From a checkpoint of a small mixture-of-experts model trained on Wikipedia.
Experts: 16 experts in each of 8 layers, 672 ReLU neurons an expert, 2 picks a token, a sigmoid router.
Below are experts of layer 3 (counted from 0) of a mixture-of-experts language model. Rows are named router (the router's row for the expert), up (a neuron's input weights, with its number) and show model dimensions 0-127. Each number is 500 + 50 x the weight over its row's rms, rounded and kept within 0 to 999. Numbers have three digits each.
After each expert's rows: "mostly gets" lists some tokens that are sent to it at least half of the time. This comes from a sample of Wikipedia text that the model never trained on.

# expert 5
router:478381437474469490454469475474431468513517442513389502478506478519514467528483481486518511472537517518540459530518445495500515503578542536452436572475485444447458578501505487467610486548608487523542492454525612588487561477430574424531605478508482573462526481495510499503443494456496538527527495570469440615494473502390509604365509513548589562463465448494630476504564501509424486560525
up0:415469515501520434384457508542509540434634485570607550509426466472453379462494534458574492475447588598533594498525498552549499432483461518505428531421488501558549566431489463481522449537570525470535532481567443555511490591562493497544458482508474500470541449480549519578520504520501435491462465534460528550490476497477416411426512506527429534461514590525555498479488513461431494489545
up1:567501498504404432596485506582457454452475469591564572485407451455467454505522472391469499471476589518427458452402476552460451443524543475465497596457457529483402494577490574422510471502498473496437415523471501609519484408520513562469413468512543542524438529435505591532552508450509545488618614488504587506514510474530447508490528489463523487564466561526419494461502440491483503535480
up2:550490555548520484514486492504469645543550501422496416423535561506501482463458459515490504492445465521523455492472515449530571509441544560524506512470478534626523575534424419578525413453441471470480486488538472561449574546549461419458517457471477464443479488542435460490511463548469500534489539530388579477536507476441609393538477510471582472385519461464549532510522458469442445545542
up3:480535476595361526525443540535509506465534412472493462463562569435444475600508458482566551512588556457526546518517434478477377553496499580558483448514468439370533535540555448471524460540530461560535528391507437479554382489468486460576527442608486432525479598497458475502608535526497503498572471409492471474413414459505497480543458425398489513495489531487526483526493538457499588535456
up4:525472484577471531520522546539449450495554430403471515515579549510483439430517484451514403545459538455482536495424392535515452502455548541555491493514464463460572416512512491501536474554473514481510544458423612496495486452529581511414539511472520494527435518526563499563502459480496483570471496482491490498515493576446458531468614457554451543488397548511499507511430457468426453499513
up5:572531521378455557540521549508548513550497539519411543466477459582488523559478476554392456536466527524571531486450495507393513567529540541534475456526530553480501538607456512446545451478502400583471492443448557542563459529482502481478453516578429485480407565463514484465410506555491532471406501478422485559549440532483479518577482577466474468513455517492493463442481505600487547461584
up6:566450500573467471487616519478525465476530467345508517498544492520486449461551468476463480433430560444404544465441526569491525477567550538485525467456537553461406442482435540490511500460519510531430500412546601484455457518548425544456524506427492509586455454421496568569581546460509520539488511493519563505474576561534505580517538486510534488491507528592572465502548495426423431535506
up7:423512492514512560590478491522447487535565463409446507498637491475480475591521445452523438494444423549509488496460434410506547614513594489483568455577508458435518513457511507548459588485460445515522440482481589415457504488378522505457573421412457578502554510518463475557584534469528443504466505497553449533478518421583579495492515528516427508488510440545586536523599525424512449550530
up8:463601483484444470500496490465487559545550544474494538512452461431389472396457414581602595543569468492466477541417485464492507522550444487421483507491388478481517513501502456515492515535429521501415521459472532501477584569542497496415533558509493483598455545544377498491523498586469547528536551504467426579448480526442458546463485498506534579508525493529596621455510499546452511537562
up9:438480418463497454514487560466506442421453489460531528486522516539436453618516481539511533466517471447504565575498465554527557462422475451421504470521547482571460505490493436594554503441535436482524469520389473489486518489481501462530663506435459528465527431387529553502496508422470433496488508523512458449501572525512475583497528515388534500515455509482559487598464491505414491491479
up10:560495464512414562440385627562534575381576527409509571579473519417461609469565482476508544448416516497506507486475435548490435475419518485460550474526536402546454553562447395487494431471482474558448489497479452460490491557518567477514495457486522530477519487521493470490447459506498483404493545518476494550455483528521494577588529528482542543482445499496555409481529547540521379457522
up11:459439492498484542469494480477479405386543513518534459476448455513554518512500491583506487453510542533425487442567433488498537448483568487535489537501464524572542552474556513552495503558481467404509442497525519504510544432506434574448500556408449516564505407545609513502565510513535543578446418421513494485396545487476477500527424516495489548497485485561441414420494468546518528433603
up12:457533426518529462505508462551480492519554512490568515444484452567511588482498469539433619489463582488475436540515462495490508496588488528470503448468470531504496451533466464455528438539530529557560523563593513511498676367537547494458528481585471535506530489453560434474419507521451421526488490526442420519443465506407616539525550516524474498454555517517526477475398474512503494594456
up13:535520470562494477419475453451531518370540472519475483442527504504504530487468496507480456427477461503461533486516432509516473526498429570584498599458488521567495505522483443535533443456495490521467472411464540509524504494479449533494502547470476597484583506393533561512500471473449492509360478522475572538444478601478579542462533494561458450396499430617486426596509451526580557449463
mostly gets: " |", "---|---|---|---|", " 0;", " 1;", "|---|---|---|", " 2;"

# expert 6
router:618490476516533515500482454443522545539493474517503559529401554398463450469529482530555498481513515499499638491471466525541547548552549525450442555566490486506490549423479493535585405503477537522531549478483541527504509447554545542511456448500468529365465493493469484461552572514507520419511587503498493504457504566497456507514511451546587598447465489425441472488445451482539465460458
up0:524413484484435506445430423552550534470519442486553541403508499435582578535514444506514501484480526365523543428604535475542518574535488477460490618555472487556384408480564533456530572460449517414434474487435532579485491590453597495526474525498487547480497454503493515516545466418393467507426453463466564435535452483360474478551414624474456499499471523570539518538415473506500521491441
up1:434469502491575487486548557549473438592569518494564513416464536551465451555466544554512579470492563550409471527501461485467434400375545523570525533518404513600520495526430559456570508528536462530460407451498579501488460525591489431525507547573447468454541561470451469645450534377489480418527456556605512396485472517525535502498485486470436512570581395487493457569463435474556490438510
up2:542449470534409488436541467478458545438473509435568489506556592447577452512428426442502460570578439486419531464532547473474546511453483434466509545493469470527479499581498538522534464502484580502455452459530495475527478525483525442531462472546491458460517501565527534557588504437476483440502451521417329541531547551531502541541469460459555564558402542477624511520522463455464542527445
up3:469484550486407531530506570495440469566432431569498578510524513447453534544454437564497547525510488470491466474378505574459479445510409519521501546481431545446552442499565504480495439508494503442577488604496473464470490602563565561470403503486405460518475637479524460451556558416508473508519497512508612575552487496516448540523432512554429556454524464400511501532448562463510433571490
up4:510574443520480496471451452559440512478397530529477419506403472414556487451548551541569564549594468491563494519497449510486459521547500464412592508577403464483470503472499513376423525511487594560493415443473471442443429524564434588463448577521532437515556461572528543509410448487454539527422610515538556497548527434490481557455419542415532563486493549556484501446442419392484582451500
up5:545434551440469535502387521435492451561465525583468500426506429478445480502568388550496414450489399515474592569471442492451435442617413556567456584538444502473551457523489522410470468494479454517577498371536573532510500452547435514485508601468451579427398587543491510504517511449466520478498538531540448472559439557511481490481493489477428502453465530464459504547470530461461529404480
up6:487522473523497463514539532572419535520435498441436514603385491492509469442556469501511456453480498512510403415529501490433476531551582423450499533404431536615362552491505513513450476552481580453527533462413550470450506477460521477526425585481461481445490473521487397477420419471463563526496509463508468518559533599456571540457518489354504504539553532461535554406554508527455429420412
up7:555473461532469470546571601622475520495547513517531557485488463450425447423552554528468436420564530538563589551483493481487488454473496495463537471501454458489485532452440506454458519452459550462501509519508529459631430450489450441490624458510574508426481481500505580507498537430507524456514444580533593449559513506439526569488374409416483570424471426494442568498507497505511553504493
up8:555510487563514440449462479462409401494452430515546528497450520481528576623545564500448537523531419601439551493429502602528617509560437401516496484545589481466470502523529527535524528559560542500499481450485647556470625512539424556478488468515476615608436469502493538507515516538502415497477504489508464397542465500510529492507405453499544537490472500452453512654459525518496560479418
up9:524477476519480508396472309427483545472551540415488475459411535538622546490558516602437527462535478536488452523524548536575475496442445411496486473504515525372527576495382516465549450457417481489558593582468457573516488366554474537459460533529511466506571499552492547470489505525435521473456433625387489582519514525528439487531389431450498488484497473487527489469503527459474517440426
up10:573521525528509577478523498504493352553419555552475440496427438588449552503555506507524500547509503523508514505510451561556530395546516477469465564376479539464469524614546452468508487507516485604598483539379538562581461456546467464497519450539513477506509509460544582440460478520544552497528573481493558491512418528423564520525543393507528453442454467448299545481477519556429542471514
up11:486448569527518519525594537493559502549470535362474532489525441513513490555471522533460465484500596622496535580476534479392400565546420422448428493565526539467520516595457502656544477545530499474501522551565435420522435428528519521558540480504523548420520511536526479529577512436511433588508502542441461399580523433569510486518474476503520607423522536487555555565459484496499462565485
up12:488491531664523498506494575489555536474544558559536492418414502612555464474552470446503412523512497607486481495466412443491478378537461405426492437538494564539568407474533387584507577474571415527519459519435542508495491546522423416572586530546474488488546418495544562402551506550573621504496413499456448520441545516512523473554531395479503442513438489490446481393525519451482426482464
up13:670461540471484563558532427501472465551464540491521598458411557488514457529480570471493519562513380528583453494456459442524557524515510419467539441528406542550464674514488460536496497601488491451504572551520436482430535470464530525510539532567539555607507533443453465476473456534521518560523467492447535484503543486535546459523450536488541480531487496506451540480498484521606533453571
mostly gets: "|", "'", "ed", " between", " from", " into"

# expert 14
router:570431490475409550494482486459502419514491521408543533530484479556450481462472421404413478513506499578531527477462447493513504510532508476434403501537512531564473387526428483487465499498525469562428469422487394490452490471416549487403458415515520505512443510509469492475512571505517494653553467518538477519492522494493500437449513491534375532385509554448515465450516498494479507514553
up0:511415492498548597458562523396518489464385353514472353564481434525475501511470424511484456460543571499542485482518560502548388527564484463473494520461457474533488490449415536477415419528459456537537473552561530491492550554536471482507531528523532519496431511510489526395464483533551407480537574440469436417400570485518507396509464509487474543505486574468417524483432517435497568447565
up1:444540526407413436515527571436496546514518570402548531534616439529490522436483453515513490478518528477491555431561476573499434485481513531468564500535511531547521484497463537488483426516551476381474515379582420441520561517399568448538542501480507527448524403474490519546417502493564577440584564518363479491543488537430503515420519462541457513496463455569542518518513443542511503434543
up2:634446472466462478549491543438522502399432563542465597528504465406499527527467541440494501470440532538478463540492497589522612497506538564489466468581511541433485516528441599430533469556544552568471495495450450548458413499502564482424539590578516557506442475465524537499483567463492519515426474433489492510481559474522467464491525534485465469558553515529423491454498574490444511540478
up3:510524454400511473465506496443432581640549502462564490419445522503563539503612491475472562522507489537512565518508528550419425557470427514419485513576437453491504534522456560469406501548495366501488470516549413523587461481438529565489477452451523563503491487564413420515536468521570398481506499552455460534520579502483462557481567495512452512518540481474620446408524532482459504466518
up4:491500451535409509498481520423574591571489478507451495448600426518517497523465570453489499485496559475625443524460487477471559458580568509421473461487536470542565563485517517486563501460458426523462453485477577466576473489468491459544570435538486403468462474485581493493537577477493551489492512545528588469591477528507543528485526503540459508575515545526518537408544519488481531551514
up5:547373526521478545523384573577458445525560489514417518574463430563511531428493403585431529547480517485444485518494501443529463440542542536523462447553533470587448435562464519459373484400498456562478492478505544510372548608502499560522535484469624614452433550503463461495469521456532490477502492527469497566559471434473517487542578478414471486477506510525542463574507485520485577499562
up6:569406459477481502442550450583422517447549571488609443477589480438505539530593383541491530472398497502499478511493508524502588500458490533493529451537405545429535451544514546519495517462434457535516554544523550480448485550476493424464478477477496448625493486499528434489425491471469429462534455390534523465580562563518462440456562458459425454470492436401542482407527484589483640559478
up7:441451513502487478509452534518483494469598544361475393519488527516572627475464472551501497540398413461499442442382460441474433451586519507516502449472455405430554396487511412542466441485496580470441541384493573394414510470455535453482569450562443435442489498469419410482482482519419510496412498503396429423522512461475427421509519425467495510467468506545471488493480521460584529491522
up8:516398442462536498550444424410341498383479436546526516522547592503494483450483480483454510451481514525370520488580581539471432525478450518398529492550443495553447524594539479458582516519524469467482557510580491463472523493431533404580486542456464463481567542526512498478535470476477579578516571510493561520457601456622528541545545448519457499456444502512595497542596491515623577460439
up9:542444434606481466472453521460517499463437399472524437511427432546514455449544477508405432543453496533514539500537522388547527518567554574500458431547465516447508454522516463429447557490519439522537561529503511473547442548520525537488413404482501513437470544522497459554585466528487526527476421456524469448434562523480450481510456483529429542482517522477527450488605510490469424575522
up10:507537564476387517505521456412504459523501524492465506496486502479487402545451557471491466507464408541476485441460460438507401386630477549481473413516471518500477431529566602491351466423474397521458555493527520510456541446492420569519481483555475482503486587516531361414479373552536543587483536433467433524401510584491565544475517468462514586415515479507563489514399475536503459511433
up11:487436482500426496570431573433497458510510447530500577531572450462522539454486503471506444558570603490570424539427531503581512535539500429476498613502385588578565447464435574513418525495504523453456537481544490509423494526492449515466513464492490434394448487519615503494400533546522454590510477546590446467510464470465583532503477488554443603390493502458497426508496561470468552543535
up12:533523467509524537537519568492508455603500611439514503533432518507540483565471506481512549440500488522628425567565510377495451484514578453586520569479520486534553560549478487436538545537410578547429520543546499500495495600498519449553551444553522520636516405550487583538403523575443487476474482497436457572533450485486536555443523470452448496522530546494435521455502558449464428544430
up13:448521528491408541417489418479530510434480491464495524374476461512496436510483509520469519457478536450507487503516507418561533504557492543539490557433476392449515525516597513454533436490443458511554471476558510508454518509462428467529569595466543477546520575558443425474533501520491526521481519497534478445573559455578439393470570538463488486444466543508473581387592479464514499515485
mostly gets: "ism", " public", "ization", "tic", " social", " low"

# expert 7
router:585459502544369530477486512467539491600479432445561610569496548451518497442469368510424453467471442478543452520487432531548536535566559492494460553532496514461484448463466502453466648485504493461446475483491557483504552355451575493467493335512534496519444581473455454461524476508512512596504535465562530482483484431506450545464446501513588556482507552441570511466518490556551593527496
up0:499421465481538451489455591487570566488501429493467434474491541507468527486492461469513541592454504513484523526459433466505394510499463526522475449463571509489611506559518564571592476460508465460396485507556574482448412531549520481492517436589542465560449430443433457439545529554440436431430523455432454475519491504566442529463613434476479423503505532485543439480496573483553559497487
up1:524496444464497503486465454423500571427484488551495573484540616509564536539509419431446460431540634449533547481546517604505447508534526587487513498453449489543515406475442460535475468455425417484499504475574554444452496399474451546427532507400546473485452541515464539525569502595428615526433401503555535536452454408581583535552529501471535544444584473386585390567509491553517520498583
up2:488505512519414423522560487437497515498471559477468501552496504451534483356435488563540537512496496431591548458615461510472583467572560463544527563630560514500512402508476580385484516429489437424471594336547416427541501473506485427481532553495384470501428519497467492514511426444575467465463493533501569494488517445479526525461473439594552520493527536496458425594553528505527411466497
up3:485541502537504487556507453512537456456530462573479435567470464489465523472484509479507466467457547449507535482439540541493575458450594491597516501540451533469472465504425508541439554447508391526497521501509568519361547524473452461378555572515487501432614519498398481533519455435499578620494488525526493577492476479671535493493463489464542594622500548523527554484446541503454522525499
up4:480486493426437522551498499534451510486441534547526469520442509454477456455528527446590462529495467489510418449432471570488407491537457537430467380558444412552580497543456442388534608522490529477479452534543476532561541435523511518395475417640515505523508593568367527443525411558414459604465482456485515560540501494503396481409548552509425441448496406456478460502494505462476473451494
up5:452530447525509495497436548459460573516488522469544485570454484585489435395569438524512431518536478495494497467431520537522443457499515433509404553497497475531491487470561497414503549463488485477563449551387456546523520558433453475454526374508497457539557454464528495483509556543531488486590485477466493553552525461481480492397545522548510505498428395478548466535398443390506437537538
up6:477509387569483523536460464466456576560471463590484475523504557533508428542497541554538482565642493522440481616511528514453542420519622504469457472520526441503454565495463478447488552515469401508469438490546520482508468468484501513482473572384512422514518523476540480527468592560495476513522540546502470473448458518531480563517457468543551532549573463453437489424522621516426471468558
up7:506497533516439521495459514454555610515377450513517499512471611555505560474426535538554419516433531449495518477474460477453470486516433547526539499547460491503510560511512485566504507564478519448499500474487483551491521499586445450551470464507567505493452565533453514495453497598543555476515545450463546558490548521519454444505537632560368564473512462540614470449486547530522508450610
up8:610485570587456511515567459468551431482495477514495587504463553447473574500448431540537666538563392486509525537531594560525509561470478596490569434488499463477453565498517604393520517493513473455528485475446541543499534490452616529442485475456578508515394493552552545488391413557506397512393451555515519498510533490541443551524566526462559570497467471523561503524486482484438596446456
up9:589492474458481436550498356585476473492478590531542430565530603620532563499592436538585470462523521470541497561450393500527556564451398507525558529587622440527563496404494430442492499440470443429490414520462621573492454499554519480505510511495450394483539571409541474545334434523512533462458528456458502565557434479576519554524515533486566523496538409586457437399560477541510503587567
up10:539457522468489483506506468457566387613438500512543413503496471536466530504506452514511549560424468551547530530506543436547462488509539474511466447461463516488520515556492483456478511486459584484476511508561448556487473467472475537490548502470545590538519492453500522501478497535532441509477555629491465486557419479472506380448518475527515539518417498480431600500501532428462558548511
up11:557511471496443557614610445545464440516487553519583480539501498518441508475503528491453460586593516501588505458437548446475369520530592532486534504502559568511497491487460527540617550464506474505517477485533531495421610513491519587539376534459505405464545552427511539564560455434503513612489568431464502464502503490546594424402500539536465526520522538509400606431571472513494468525543
up12:520504501574533420469495424531454554503427475510548420474393453527512549481518447506540536454440474404584550464519478461445533507498497524425481420542610490533476511501525479456508519443542550538450514373393481486600570479551496467457641447583514533460527471504398441549567538519432463489473571419553533478459535454543493543550586534471500492468425593514477394457498443586570505610552
up13:520479491499570463549494526508552590497479521419450584508544495460493595447461523404490522546592504505486507432587512550460607440544417501518616456424481547461483502487498528450539455580510569520482620569479569466511449564484508399524612533537454389480453521564504506426476497515586516515489476500464533441411495425517466504546552449528473438411524577462528460525544489546553542578491
mostly gets: " La", " Al", " de", " E", " al", " San"

# expert 12
router:577502559559475613473564567490519505562474548409447490496490458554545481506452467460472505529471542530506679575524425511427433468513524514454496540606529492474511481462491463485488590524582443539430516478486544564495551506540529486458387584457379456485481512448449519476397431459492501544449456447530491489461500545534531512509580544549456584498479487453485455480530539513515464540504
up0:453426526556538460410568563508510532532388552505487527535528505473489541535545514482495424578533629558561447454511484594525474454349535523368429510521588577483491496484559500538509459498580553524455559495588574476458446562373507565500479568497495464511589526527508495585530508487522521566513594513537521575485382527577464518392452589504464424575396468436522465529535501548528518485513
up1:561403503548443535493488543492471424598442529496482550489469447522532449483494501558514526583562385585532505487517461548577520534512538522482471566469569486509551477509566542519522541477550548508441454484555512500463535505529480475502499549564427486438508511500512548447513545575512462544472536609561493510510372453491461514569467513463507500450365535413541511536534500508513491577517
up2:453521468592515559444456588440494567554557572555496480508504514433546533519478502474532540501488450498483502505561485459499485435513493475588466483542493499470489449480511517468453496666539431532504469484394508448602549522447455506428474566417553437513548440531526494516430461421496505502461508500435467482460377512533510467474576530455477343478404423402492339521472454477498510526459
up3:496493601438466465565516409459551480465479483512542506406472548507354577494360431513380436408580438520555455517531391503452463562433474511533454501534468413513586418484403431461484569503564512635530545449533572527504438387480396506532467623493443505517516542426438501471603512449584476506514591499490526489578458493503589491425469489524501558507544566535511529449527481452603425537496
up4:538544539405529595450480490438624502461488591523522526546435406492517587564446488490413503518437460505578543548512498577543582488434474471505392427520537444498417493487449519610543592505588531520437518505445464547502542493527477465490524396408442492564482563499507486464512540409525588538491514494507581410527514445474532462526500450526399383508468464522500534488503525551499516417524
up5:472499552415561496413479530505400535467411586468448443472440541540537522511516582425527541487488575485545434482478419472528509481525423528521518578497403496457460501522465525436542489474579490540461561532472526554563522437536517529509497517503534455579505470487397427537552497561527528507523444575403616511499552502519430421515483548587549516529462482473389415575554496481483501418468
up6:569585558472452472448505485523517486577521401460419509522461555480493521485523440543447588524463507544492631540535654510546441560448468501519454533462542473495565513514566512508451557498516529477567529499420501523442424478457526419540434548556363496497425514486472440555486506477437533439350506539426562509483530493481490507493549493593529542624503540495568485495452419483517623491423
up7:558590507608441475472564454511490490537551578476439406451445554568497460478498497441517481477509486518538471541344632432391507509418473458380397469570472461427489506459527495524441363525492456492462605347538456505510543547511454508469460572515498538551509502472471531477433374453490459470475482524437474519501538522489499533456440414561492540549470459559431413501513537480528568464424
up8:506504533506467548486500549455556529573515427564439492488480502531452507485535505520482537543530542520464491559416514522494491481545480540524561457523499430498606423537560493527494525569493482595495477471415519481412491509418456532523470565496483491521488504538600520518602459483450558490509463556460520519521436485509496474400605523477550455563433463438487490454612498545501486615410
up9:458487469497466552478446405448505469573581502446443466480516497497532459516525522470526472568476517457480603500525514469482478480532516506507555495506488530456528508576349473485512527442520515503484483480546543518475510546465468535461556482487540465518396491445499561467477511428550525464435486537416494604549447527480585571589544538517526478549456506419534488513577502480489424511578
up10:523508538577425471537548498477495553549410502473539428526513489457565465542474522577588464451615471497512536457413480439510451640499443509511563400513481451429537520466436530510482507435545450451468532489409476514477413431430455425431558400598491424516648485423447501496448425528461534559501501458544606419582427439418576449453455467496608542410543569525495557390429460558469494460460
up11:444523527496525570461518584469416469511497500455445536428469511433491443528454427494534451487483583427501468446451479527496452476509496564438463512410486467488628455499546528544463452577542547483586519486577496480539531505555574574569546589524494431634431549441572559505443546511549489460532503467464418615542507556474509445591480465595497463456464591444525552497496473494520447434499
up12:580510529534524483433518569551630508456527512476440463492501553541542492482400506474523371412483495522494523475475465431507476523575482514486533586462609517418398456492432534552442479592488505425467559469488571484494557508502462451478530448525507522496476433522591455430590515532499484593506566458570518549544482533576438543513532533561464575540487434485482470482468532453551519462482
up13:391458547437513527486516508628553469457432472549489512523396534459592465475506386425413533544538459546488466527427507549441457560557419532532467550458525538517342475489504561497623491459453510483464395542500452511493495550526577502537431527533513522427517546455528498507451449536462589570540456519542438529539473620439458471536550544508564461528472561469503547469553492559568606552532
mostly gets: ".", "th", "st", " States", " ==", ")."

# expert 3
router:486379449484475585626467524504479437504524588496504600520476529496501498527463459441508566515556513517595474527492428498569528462561496517458408534461494443513464456520519404457469515490539491456489522489486581499504554491461544416406532568530533497421516579343501479510445423510504452409411440506522465613529525510511454525414547505457421539453461374470552500523490546471518408469581
up0:493510473409471477505604539528444583606453420403474460527478514462541526565461558492505614411470435468450495433527456530579463574428500539493546525410580547572457526517592467515480363398431556528516447503458415561380441405481552525505504455516461427562398578515594485592535507498498469507510526469533466509561549505535463489528480561447515473442463390397420487460524464493427408513529
up1:547481442607439520514471478549580538466445527512397585493486464451538396539457426520505488476517490530506467541522425542556562463522437399559401409467451529532577500481436489458460504593468518483563571482557541465508552481453428448464481508570512495536393475580522560460579623525492512378458418437557605500511531593587540525461533455463464486466454573498471612560586426521524522560474
up2:455527504498504557451560502521508487496588450471488542485538500504489534458444510483534532595587574521481483521444443539486546649498486544465530419492533523423495375474538506493375457452482482507524461454501570484535414484569453443536506555536497469436380493470519454469526528452526467545496505597543545583464509586384420565407529523562470462461478597399515546511521616533546470473524
up3:564453485529515580483457510510513498402544603541527571509459547490447480482610456527507440591513480468469489444471524500482606446526504515504518520505549579397473469479545502401485513480503435443473563546563509477492433548428449462395534443439487533504498520479500547430540403505587462475527441486532529461509419528534464543551530471464515556477481573471447542500453491439546509500479
up4:555535544544567579555659468562538428526441551509525516497492518555444497574544439435608609519521519441426532492458615363518560527469499505545469426481485568497543482434502378513412466435501476487461511501499520520510533514518521559441545521512540419478528585496543523563473553496505454478402492508489435579482500536473509438430571545421519491513459410470456377489427556532431522506585
up5:544481546460546514538574510484493443549449504578551553578492540484628536470489493558533583521568422479636432454490503488566498520486443462462444440404443483493497560407508534492583530438440520548478683552479554562494513447460509426472513501429581495517477571523415497493498392577483375528479527520558618471542517528459488486482555547539523484546486548430554454583480464503507403482508
up6:451437567551607545570544524524540448496511544450448505518499519498433477457496505477494488480595522504494521593538540575507554580419547527494494499574524475515430466519445407517474543520458468507558359506576450524506429555545500480587402548547539484532464519528586448456570436559565521519426469489505440393481459541429575529449470482456621497515568584475495491372563540502365594463418
up7:478393448477512571494506440549543584452465525449524534540501573586456562416503517532482451576445573564545503477467507518483511417489495470507492491505506579502438452490496572495531493495493533629502513521599501468493544468489506415453591548482474551500416462458558494472585553579533418485457619519433507559561444499608415558577492480573454500491499482536472496630538542492440563509521
up8:489536556519490492485503414526354431385487438571432537610463555464502426485472457519612529495526593491502456491437417503595469573490565619454571587487504498609489448516439488505349539518566433492449481479499498500537555528429493507572524540461418533450471549474545468509515486574474483447423524374494502572483594556569523455536501494487453455518482535492430524449482568479495486464485
up9:473474510570437474560425506479578478473420489445532565562457467494592521510453490515516461549455410527577547430533467462554504543436541472600501453381547445490421604479341459542493552494493487620484495550398552493478522499545503587446571491455563459522533537567495478566507376484503506507492515479543468511516548489419498444445539564423544569463465552457514522607536476515408553531524
up10:480515507598471455483507495595507531503424538426483455551558449481539494486430533472515589486458488594474553412540574587515438432489530450458386509528481502478553457505485564524527491499480472502580511438448513390415569538446457515472457600489471590489479451460508551446428399621435510511470546504509494536532444461427438435486520438523571439468567482487500560518577519480492542403470
up11:593480470495498596439474548493599464422578562523524446429513440507505456528469447505342496425529477446540479593613551371448483470494507529523381540561574395524473404463574600575465481434483496451474539541417504462519513482505524551477585594596517508571497510563473521470479547506457565490535460507463351554467521408549491514458519525435591508429447503475484463486497544474348448486558
up12:438474523562598498469433464515428530560507466564502536481530548489510493549496530478478439522494505607567516551463541505446536473476556546499501536497485389422512463554486545461486433518498473495538540415431510556504478482453522509445465564548584490520524399441511486534451452612560486430453547556451485538533510440571572493533482497479394557520481533566553475657442473580463427457576
up13:469550509493576489525422512496556469486532512575522529429465582531535553480435496442512558534538528528397475407505515493485535557550477531480510494493464526558479447432464482452482454438455438509486662381552600435576465560507486433450498542463527475514445452530608531541426471461451475605542479518480555479559598533559540532524517525497456499477457472384565402535498507561468523438453
mostly gets: " years", " career", " album", " club", " station", " school"

# expert 15
router:560470489545612640549484498434493469488494439491485506538529512363485497502482360492438502451444545449438473463523414527549505527552517511497428528468513499457410560480497489523477486514529511466458446442467487471527546450500573455444436473484473600593443538442491522443497489540505501402520472455578609504469441470494462578573485477495524516539494607508497359490508509511486560387481
up0:479543433555546577468499529605556445575547450520459581541541519560588522444568521461537451488477498585501548424557541414513572529482450536570490524555518583527505535498460515475441457572483512440541541463434516578496446531605631527456437560583481486508481611510455542461525442529416510492487512523476524554474518541423548549464492564541482469503493452512461531472575340504643485446437
up1:496426486489574498458425588493426548514501470530600441581513527528465522540515437517603521438582519516411463442490477509510459509515550638437589431493545423479511450560411533532465523536618441570521417477556462419505505580499498421544537509476418447462461463533558490526531509492516458494549537560499572497556482432477504569411490515534462560505494445503457513461545568535462397488387
up2:486447487582569458545537453442487495463447484494534417563444581518518485490534482484546496450499578433483528498454510471537555425436493529439424487461460489492559479475517493547503477496577532458475478418521523488503496416488495472451580532506442501514561408522437456496446507478421519450545505471448560503529418466613527572499520562561424442571520414549557520512488496507472517509452
up3:520518497444540547467488562502461570533541516416460455481498553457433560531544478489454483577415451469514470501488621468447474569452502580442493576580511504483479520554521489568465378519538510488487469514523497533475488479578603564478544507468530475492524462506464536471557493504532585488431455463525557443482407639569426528549561478447495478457459529521517505496511525543545539526482
up4:502492603548485461453471516547524530556500397444508553537466564480449597474528408527502532483492432449566553564476566500503471509494500531514411454567487566577472485443539521522558461571516552538527486575468430532484492496510618451492545488548496532487549466470500508546515446483571473456446505470461514452481410525558482555535475463494544440520532576503484455443456528495537541511413
up5:557438513475425637479599448461552457422543552453440549437502508520579521508512503525442618444489537623522551374591466594502432440587449453522496531580489399545484515482510514471559459496467488384455497454509538536513458536537429500479492577428491422447456511451422462582523592465398566550490478505385502538412556527436563513532540496455514546428541577423464502505489580535485488572589
up6:546523650472544466553548419511441464486493561507460529401500526534529479512507488577579523467449502479501417572496426495554460471561526477551490561538449598479446511515514417468477495490541458540441366452493557463553527517570494488581508531487381474519405524501434472570412443521525503401549601467510624507381485544494454508500393448530538491513469541435490552417476511582540401534459
up7:435564513464520563497502454381500455475473447462422466575501563483586482490537439529488411492632499415484529505481463535511525548422499534554400465506467503504505500469513498451453481474531439506538463501553559605454454501554512470480492459476525558526463534491485522486542541502447431506491538449567531508541492519421498578500508502602540482480537549545556490581458624460582474438458
up8:507460514588523499388469449519598441496457483520440475498575496436531619596425471415478472512458508453501473442562520449540469617568565473507507492531533447410464561442431530523503465430455635531549526531623505472582516451437573582458508390528595482488532500487554544501467500622464560508539471407508525494477493532554469462574534510487476524485446536515477504509520494550591486436493
up9:487537546510479605502496526408498577521480496568473574504539622491511434549421510498467557635452443415523396469482533551502490548444596478547509476448529456471414606520524544526492456487626480572501517561523432446456408441587488495518582569547622601464420571520478485469540438526561502419494388522542450572402571498454523562559579532537542514548473464562542508465441438476458464446500
up10:544565476504495573430509582541470517563528465494582407494604499548524516574569517517525475564482493559406541424446461521563488467580581463466510489501555529477441565457489525505516503475474523570502514452541484580489523508469387463472505552559420452489536483512648445502485440430490472514549507478547503450554531510434454425430494467482502547449456467484409534494460475458499566501474
up11:522408419561479500488479542540489473574445480463551517491574531479510412561503489539568533427519525458550553530549566500502425505474516478579511552530534475443448512546521506545491458457539462554460481569502460441518527570537470530452630452558380481477608542513559488477588485457531488334493453478350484528459620457540531462516556458537528462455484524482441497509524581552473448510437
up12:558614437534471539505570481422450589412514496546569542533493504496541491513516501490537552557508500436484496505420517594512442547513482489503566542471538529526509540551383509541498524516603637522478547483432518464527515486491535512540518561580542516510380603515486468538481576617546460480568393518536541572433501427490588555468509509521510549574477475546471369576414507525494479536487
up13:512465493556448496578450495491563506438435443588645505471536480467574539397458594462501498466498419510531436523510499513507559520507567484515435452523454509446568489459460470604498558500459529516455447447459568520539454500498559505496566431608417547491586544332615535561491578641471484585605430534507437435590555420424445541535443488555556431394400476520461508534461551523568509493577
mostly gets: " As", "As", " as", " Best", " Episode", " Los"